Below are experts of layer 5 (counted from 0) of a mixture-of-experts language model. Rows are named router (the router's row for the expert), gate (a neuron's input weights, with its number), up (a neuron's input weights, with its number) and show model dimensions 0-79. Each number is 128 + 32 x the weight over its row's rms, rounded and kept within 0 to 255. Numbers have three digits each.
After each expert's rows: a language model's description of what the expert responds to; "mostly gets" lists some tokens that are sent to it at least half of the time. This comes from a sample of Wikipedia text that the model never trained on.

# expert 30
router:186098167178173120140191163130184135137105140139118115120122076151171123123098142161144128113180077153148151099084128076145100110136174066093147109151053157095204137144140176115131117140074112089164185082084110101109145107146181075171175115
gate0:137135158117128159168156189174146057132186142077156102153116088116054121049094113152129133134118091181128136080123125083121124110143160176195122131123079091147114127107123135114101162166115104093084181152129097096194196116135105162164176161
up0:166105158183153106077121145142129143119146115134139147154109112142124082101102115048115120161107135110047141157129109112063144142150154160229153157143084090139128092149127115117133059107175131183130079193105087133169114178105104076127144071
gate1:102185109120126078135227099121116129082118130156146135154140082140158163144183154080115125170173090072140174143111096137137119088206097101098122154103122094177158109190087094117099145168151137120150132161160115134118140149135063089180183120
up1:125112178135110141134083184112173197156125126121122116131157159094109155105068131114082057086177126063149168137170104139131116165109111126102152119170119157169153078123105113159153103138133122132149093105155182131114109160192152104121125109
gate2:116136095105132101123180096117097084094099101099117176123067149097159117106143094145205168086207095123092135132071147166163080186087061105118124127101144068141132135130127159146130162137142148092145135153143143138132139129107153086108157132
up2:111173175096121124108165163160034142139133169171120131103172135065093166096120155114069133123120193158182124120122094090181152112119173133139164165166072154127065106092143169108107101138124150102161110122085169097075140137123147140199121116
gate3:116100191159137164110177109161100103086118123101081142149160146193105086113122118113150126106164163118097105132117087115179071127096158155113134144165114197121138105087132099167155090182087138116118092106138081151148135066136102085182157116
up3:127182154095125121102119125120162144145067113126156088083126095066153172129084155151153155144129160096068109122099120127095163097159197144076100138125150089159165137121096126119145122151120110084075154141188111139152205143068087118150134094
Description: Copula verbs. Forms of be and have after a subject, especially was and is in definitional sentences, such as was, is, were, been.
mostly gets: " is", " was", " has", " are", " were", " been"

# expert 14
router:183142136185138083122139105186142100095147124128077129050146108098099159162119133074128163140121093136117124172101073119151143123102110103135120115121085147153101213123136166139143136118090075098072136152090088119104164092172105116168137158
gate1:154110139133137139145132092115181136066122092098147180117074104139106127107174161104124120134138119149155151173116122139095152137087160163137097112129169140154116165150055129143088170180173075100079149132187077111138114117100126136137150158
up1:103121102131157123112121153094165147075156147105133160111179099068179185106111120147119094152140123146079179117152187183140141163061135084136115111092068158153096130164108156129190160076118178112153150160086119158053138148124141152153157113
gate2:088113162122129143110123102172152120091097116106115115162132179128180155135164108135172140190142114088142186141187087110117132131152168070149133150097161119118118083146112168131099157163058132112132098164109122178189088116155135127131107117
up2:170154127166114030090139121132061147103106119140125140106113154103143121152165134126125173134090095150058109189107132131087144154120115144162162204149155145205063117090176123125093093140106110100114085059168139170167101101125074123106089140
gate3:129086097090130101112134142151111142154143255138102091156092188121101130175128096127099123143124250158152142110135111081169098154148133119121157115086093123118142147145119191109056145114130116137124121078140105174157154113142109117147091088
up3:154112120172150130099093140091120112183168132135139139110150073092126169133131124146104136115138175118153122140158141146150185153114126093163165148160127107122087190183088124106076131144165104164174111081177113115170094119156114073137138070
gate4:105096132147054188148138151150127145076136068100114194138192156152166131129148148109108183186172149101166104120111118127141100164125125105082127122138081122177119117140114120114131158130161118121099107118151086079150095096145155098104119146
up4:145115127172159140074120124155147091180175103127173145131155153145154116138095132098112109192188152149128125110140084151108066104090111154123171143082131161149093091114077097139153138160159056172148127093085129179116125106193120157128075129
Description: Numeric and heading punctuation. Punctuation within numbers, units and headings: en dashes in scores, opening parentheses before conversions, heading equals signs, abbreviation periods, coordinate primes.
mostly gets: "–", " (", ".", " −", " [", " ."

# expert 5
router:171123179167135157118151137181195179090155133105129132094130104146125130117115128080169169129120096102111139110129165103171151109106103137124149130091155180152159224139155176141150182147069100126160130110115070117086164120195133085167131119
gate1:179120133077134127110108131160147134118123122186135139081110115095126127145154113176157158131122116153118092119141129083141145158097106103121082134161062096134080141129150155144137148179137151125126124093159093150138106141079116172181106180
up1:167089147110132143142145086110129098070094158149067087107167161030120127154140099135077131156109095155105149206101110126137100162178084144128143105150146101109124207115139153107123171091180122165102122158180140141142067197146128146140117125
gate2:140112186117164083088154119146121139125110132158098108117073114145108159101102118199140132163123145108058137147100147076111098144166173175104168123103059097117096088099161102109131157089150163066125121152113101073085139185145132129179157155
up2:148140117108097111118104114100120138074121110143079128150074080124129145131109111199079060138156149141167163166151146132113132107121134189108121197121141146066118186113082134119133168092161100140136200100112145145128132151120138126101156083
gate3:124114136087152040201174135157161131142111130082179126128154153102118133054175159116140178088133142123154151116091161114129102098083112102100159177137100135135126135133124090104126155119115163152122124172193157145107160112118134124120153184
up3:155142115148151124117125151157154135165154201143165167094120087123128151106171164066225131117086166159132108156141159106149135140169070135098118176098043132117151142161099053061096123084102189068146114129186129139142207107115116088124160168
gate4:147129143171104111171131166138167122086136144131085120076145092177160110133132130146186138106123087120178169165080085151079077069137107130118072094201115094102140143099172148187122112137123140118163136172114108163132119062101042128147168117
up4:110126125085170148137132159113174145093130126167101143141100113106119132160137187087102137091163043107111132151095174125118111085132151080096097140183140080099133117148175189164071143109141189077130150151124113086138157177154134096128110150
Description: Sentence and list punctuation. Periods, commas, colons and dashes ending sentences or list fields, especially the colon after infobox labels like Length:, Launched:, Identification:.
mostly gets: ".", ":", ",", " •", " Clade", " approximately"

# expert 27
router:166138171144117111110142120193150134094130071083166072168167111094153161102084106126140119119167164110130156205158108069145129144171155102104103117117153113119163165148137157112161117144049127117134119084065096165093148115166169121123142172
gate9:145130160098207145104163154093162111120149140172184096138163179129166104152103154089134143128120126148136108156097084112083064086084160168157184147130096167156152193104177142108131157044124082093131165110076070116067107117125173160078117089
up9:054085115143125107152151137127132166168163171119115128173159085142111123153102111130152042152157112166166105119101071134130131100153155109160133148123161103137110168141075168113166101097133149123179126101095122080140112149182064049149134143
gate10:103122150074118141072151149108088126178110136145167158153096115132147153171094173107139184129143115143131126127114178150165080138043142078125149148139119171100094157148144127169030140085095094161131138201122140101049128143154062096120127114
up10:167146129155158139183118169127138162143093147131101044095131111132101116121130131132157061139192134129166100119100073058094139115095122151169125137139150120110150107208147107110175158106098123121118121112182144099133105140139082179073076073
gate11:073115116127149156103117123156086144052110104133106122162124161115153114148106157092144156060175131133150138127110140125091186126150124116105178176085143135144103092138096175147098104107128135134130131128110110154122116125087081099220154097
up11:104084170113111094059131152141132102078108123144120143142125142161079172184142096098153100157107113139160172173098133121090136152105104159069130131136141108136183141176143140060156092124159138110093092119096112140147102152131131127124125177
gate12:145127092155100202142099111128210051105105150163040157129053170115206176092158164105154149056098129149115097146093111136156103141072070150135111121129140142111133122108121095080110079169145125102153106083143125141127121152138155182107113156
up12:150146082197123104183201155079149187094136143130128152081132204153131118102111110127078125113104113083145101098110141125125078084133105103103068074119127138174155152186118140109099109133131139090122144118133151035069145097118063181122135055
Description: Prepositions and separators. Prepositions linking noun phrases and table or list separators, such as of, by, from, during, pipes, colons, list dashes.
mostly gets: " by", " for", " from", " at", " in", " during"

# expert 15
router:161132162113166082127191121079180128156101091107132129080121148129170125123175132101112155105151070065166083198114161085182120189147144139163133132146139110082183079084150074074114097137125125155117135133079126075114108124113093096152149131
gate0:164090114114085130075194102137161142152127120122156168122160081060135034169091127125099157109125109098114138127128079129126176171096138135199172165134151204135192158108173164180169142106101106141150132131097117159160139132109128126142063148
up0:136141162088128134103101162154168128127081149043137107063166147081070121146114053201113118153160107148093125152166133100144176125156164118126203115106125093084178114156166080132119112085140129175063180101161094171168143100110116165160136123
gate1:136090117114130160133147148146135101138184127150138148167192133124154163108097184073176193107098115093134128171121142105066123121163125101111114136115099125103104109137151139110160156153079143191138131134151124097151076117081187087121143093
up1:142076135124092130130110084089148118110118084197151101165079143070156111102137121116102100086084134116095161223104129094075113179129114119110155073118136107120102097112094141146076189090108126098125114149147116119106103095169110127104184184
gate2:108148125166162122205197195130094162083144108121121120127121161100156160137141116105172175094125123196138153157112188065144127155109188087138158123121179155094116101115175117071117197151125082114160083074157114065105067136134137108163188109
up2:153113102093159103119216089152127190124156164154180116161072155136179152121129084132155096116145115132120118125162110165100150068141104065126103152158112054077137174109157067103145128143075155149103147107136126050194136177093136132174119100
gate3:163094137104102096143119072152181090162158144112116101151167145140101147098098132151140161140190194129150129152147125153130087134088176065162152140094115135081090092103149148096098118116128148096134079179127082090095126129081195123145156117
up3:129115101083122122127136110123121095071162119127174093118158133152170068135094099097133132150136097050140118172211180142157088097148099161095134115104136127152088153147154157070131155137070070144149169109129106141148094125108131121112109123
Description: Layout and headings. Line breaks, equals signs of section headings, table pipes and coordinate symbols like ″ and °, plus infobox field words such as Occupation.
mostly gets: "\n", "\n\n", "=", "″", " pre", " Pre"

# expert 23
router:125163105149152142134145106117123114136121074113159093109140139084093114139134131105142138144173130074118104140099200110207140176153117154165162187183164156093170149134097116103119167121121086140142104081055156104076169113133118115163141169
gate0:133125153173197117184138131091163155115114098138117101153206109164168092103201102165141103132143131114143101178161084178121121096090116158137085053147130151127095117121104068158207095110146102134097139148085113137136095104127112125136200100
up0:137112126181140127107140090114110138173181137082122160154133112112165154106172082130153130144130086206135129126135126147175154125100157137139157094082149112148177145129129124100073114182138124108161153076144154142147191109152084132114158178
gate1:055103130140120202147113105151091141112105112143128159147127107153106085123056077200076111204150116142169104118184114125143111106102116118170132109132187143128148136065134187128131126118144142186180135112117137121078163124094158099108088134
up1:078144099162118087133138161120111136129124141119158147073053129139141110193085153114099078147150137104158153087171148128124154209108093165164105083100114120150089101147091092129149194136104130146119115139148091153161165175156150105134106150
gate2:139096159095122125131179064169155110155112163112110129097139131132176145106158093163111120118156121111190125174142165099156158180142107107156128104166102124160151143138128180098177198122172096108130138067139147147130101098109149079135180133
up2:136165086094183115057097142140139117168121109178122113147194120204082060140123155146076116149183115125122105113126100112128142138123152135150105120104120153103136150194135117148121142113195132148083093088103153193077138114138121121116142144
gate3:111142109081147123184100142069112097126131136130101097142176156135107184144106100071136142149112172121099086120198178160098147110129100120178134082128132078124125167120137108109130102100050116103147131118081137168082145130113136113126089105
up3:114146152164144162091144144135151123144121110132132121107173125150104136114120078114132136051143091085132115163140128145154163191126113086109139134074115072072103145126088040181081170143145132170094124082120044154128093147106074151091135105
Description: Line breaks and closers. Line breaks, closing parentheses and quotes, table padding and dashes, and inner pieces of ordinary words, such as engulfed, efficacy, unchanged.
mostly gets: "\n", ")", "  ", "]", " al", "\""

# expert 16
router:182091162138165111049200103149155130144108120169117084108099144117184126070079144091128130124139124101193179134126157070169113158161155121096108123112160137103163135127150153113149145138097084157168167080108158135080193063173161091112123111
gate0:120181170120177109138106161127083097103088156098089155134062184080106151129095154113115085119126147120079116123091142090145182138186087113109095118156120157131106108172148138161188122108102146137100185117141103128166140091134141089138130133
up0:137107090163148072176155113094111102124107205167138203094177185171155148141074177104061140102156120081184131100099106106162102125126123102127116147157091146145180074156142177109130180108086121145122123177095150115161115083125126058109093102
gate1:140166131179088164136165098128166090116135125148136072149066139134119169083116109182084168108162131063126133126086130107145158119136171095097114135142128111115119102089194195061105160110142133137162126083127150131158175101163186142107094117
up1:129143138093114152070142124103114073144118087133158165122193145145120107110106138092078154180078139174195138140085111050136081150096158130151095137162140103114103085156102153160108075137140155134082152082110154143138074092090105117120159127
gate2:106186129168160221079088095155097158110118143165111104171084135134077079098199127179082123156082173029110073102169164110141143109157090088093113136050144079125136163103123183177161164130166124107171110149142080132152117167153163101169110156
up2:089096114167145120108151138126115080152151164121152086154184087095118120136187147107145149127145123151129176123069147152082182092151062116138108167128122114171082164094091155126112134119074082146166139143060190114069129128064063123164137093
gate3:106125129132130099160115174140120137089172176130115185132067136090125113143136107135118172071178114098098117146190132179154154090131126145173157096124109172151157172124162136153143129171085086085065154136154156136097169148100200057102139152
up3:080175177158104131068104088128127102119082080138135116169143114096116152060103159150115090116128117057170171091158124166128111076150151203174111120151135177104066149126117112069132114109108142117101142124139059083155159148178120080113188173
Description: Function words in prose. Prepositions, articles, auxiliaries and possessives inside running prose, such as of, the, to, with, their, and verb endings before an object.
mostly gets: " with", " and", " their", " are", " its", " but"

# expert 6
router:136125142115121064125154140184182111123142155163091120110150146130087144080125092097084199151154082088198186072112127067191121153170151106138126109121107156111129195116172145092143112108078085138175153121146168109121146089125110095082121114
gate0:148190095122175061137132163117134111138173131104145152144109112122092155113115099121125155134188159123171121114080103127179155108138095139176137149084058147104149154185109150113156131088176203127121137158073140119131114112105129120142048071
up0:205084118171169103088167159096212082177094091098161111149165145119117159081125096113198152128201101144086113141169080135163129162135153112138163123093148106145105152088115171114087118156104107150070097120156163148129100129118105114118176131
gate1:074117165156148178149182077072193111062122121142139155079097122139175141129114154102128178156165150128056108094120177175136150086095130100117163143152136134167164045160111130105085130124107140116162098145109167129159123082114119108136197118
up1:117128140165087093097120109145134110060154109165126130101111060110146094104137122188139135177121138149122136064098153102145150174102138140101127172135149158115126093158209173110161162112122105142163109120157161162125128175130145158125113132
gate2:131063145165177165141147142178140139183114088107195095082056158159130118141146153135152148149183184157100081107132138137139105106101166199081168137146084153121153143171093140121102182133131076166122105138141140103127151127123084109131190134
up2:123119117104125118121095114098070177154144101183100144144150101183171103123117092122125104143146097080131164067096142127163133126154116142136162148115136152175092074145204207153126140096088099110172167122049114120079116088126146099124078117
gate3:144102086096140152160101164116089149126094134147133077112073130132105136127134081097150122135146170120173133097114139153103169118158163142127177099157074208129157068080140163110186153129153097124070146147125136152144181073081097081163145118
up3:101071157139149153127141163125094158099096175173127161084189145216104156157166155102125106089116111132083087077155165126158182186175082164175153118137127064134134133107173145114147152113116097120115166139113096162128130166128121068056124081
Description: Determiners and ordinals. Articles, possessives and ordinal words starting a noun phrase, often after of or in, such as the, a, his, first.
mostly gets: " the", " a", "The", " an", " The", " his"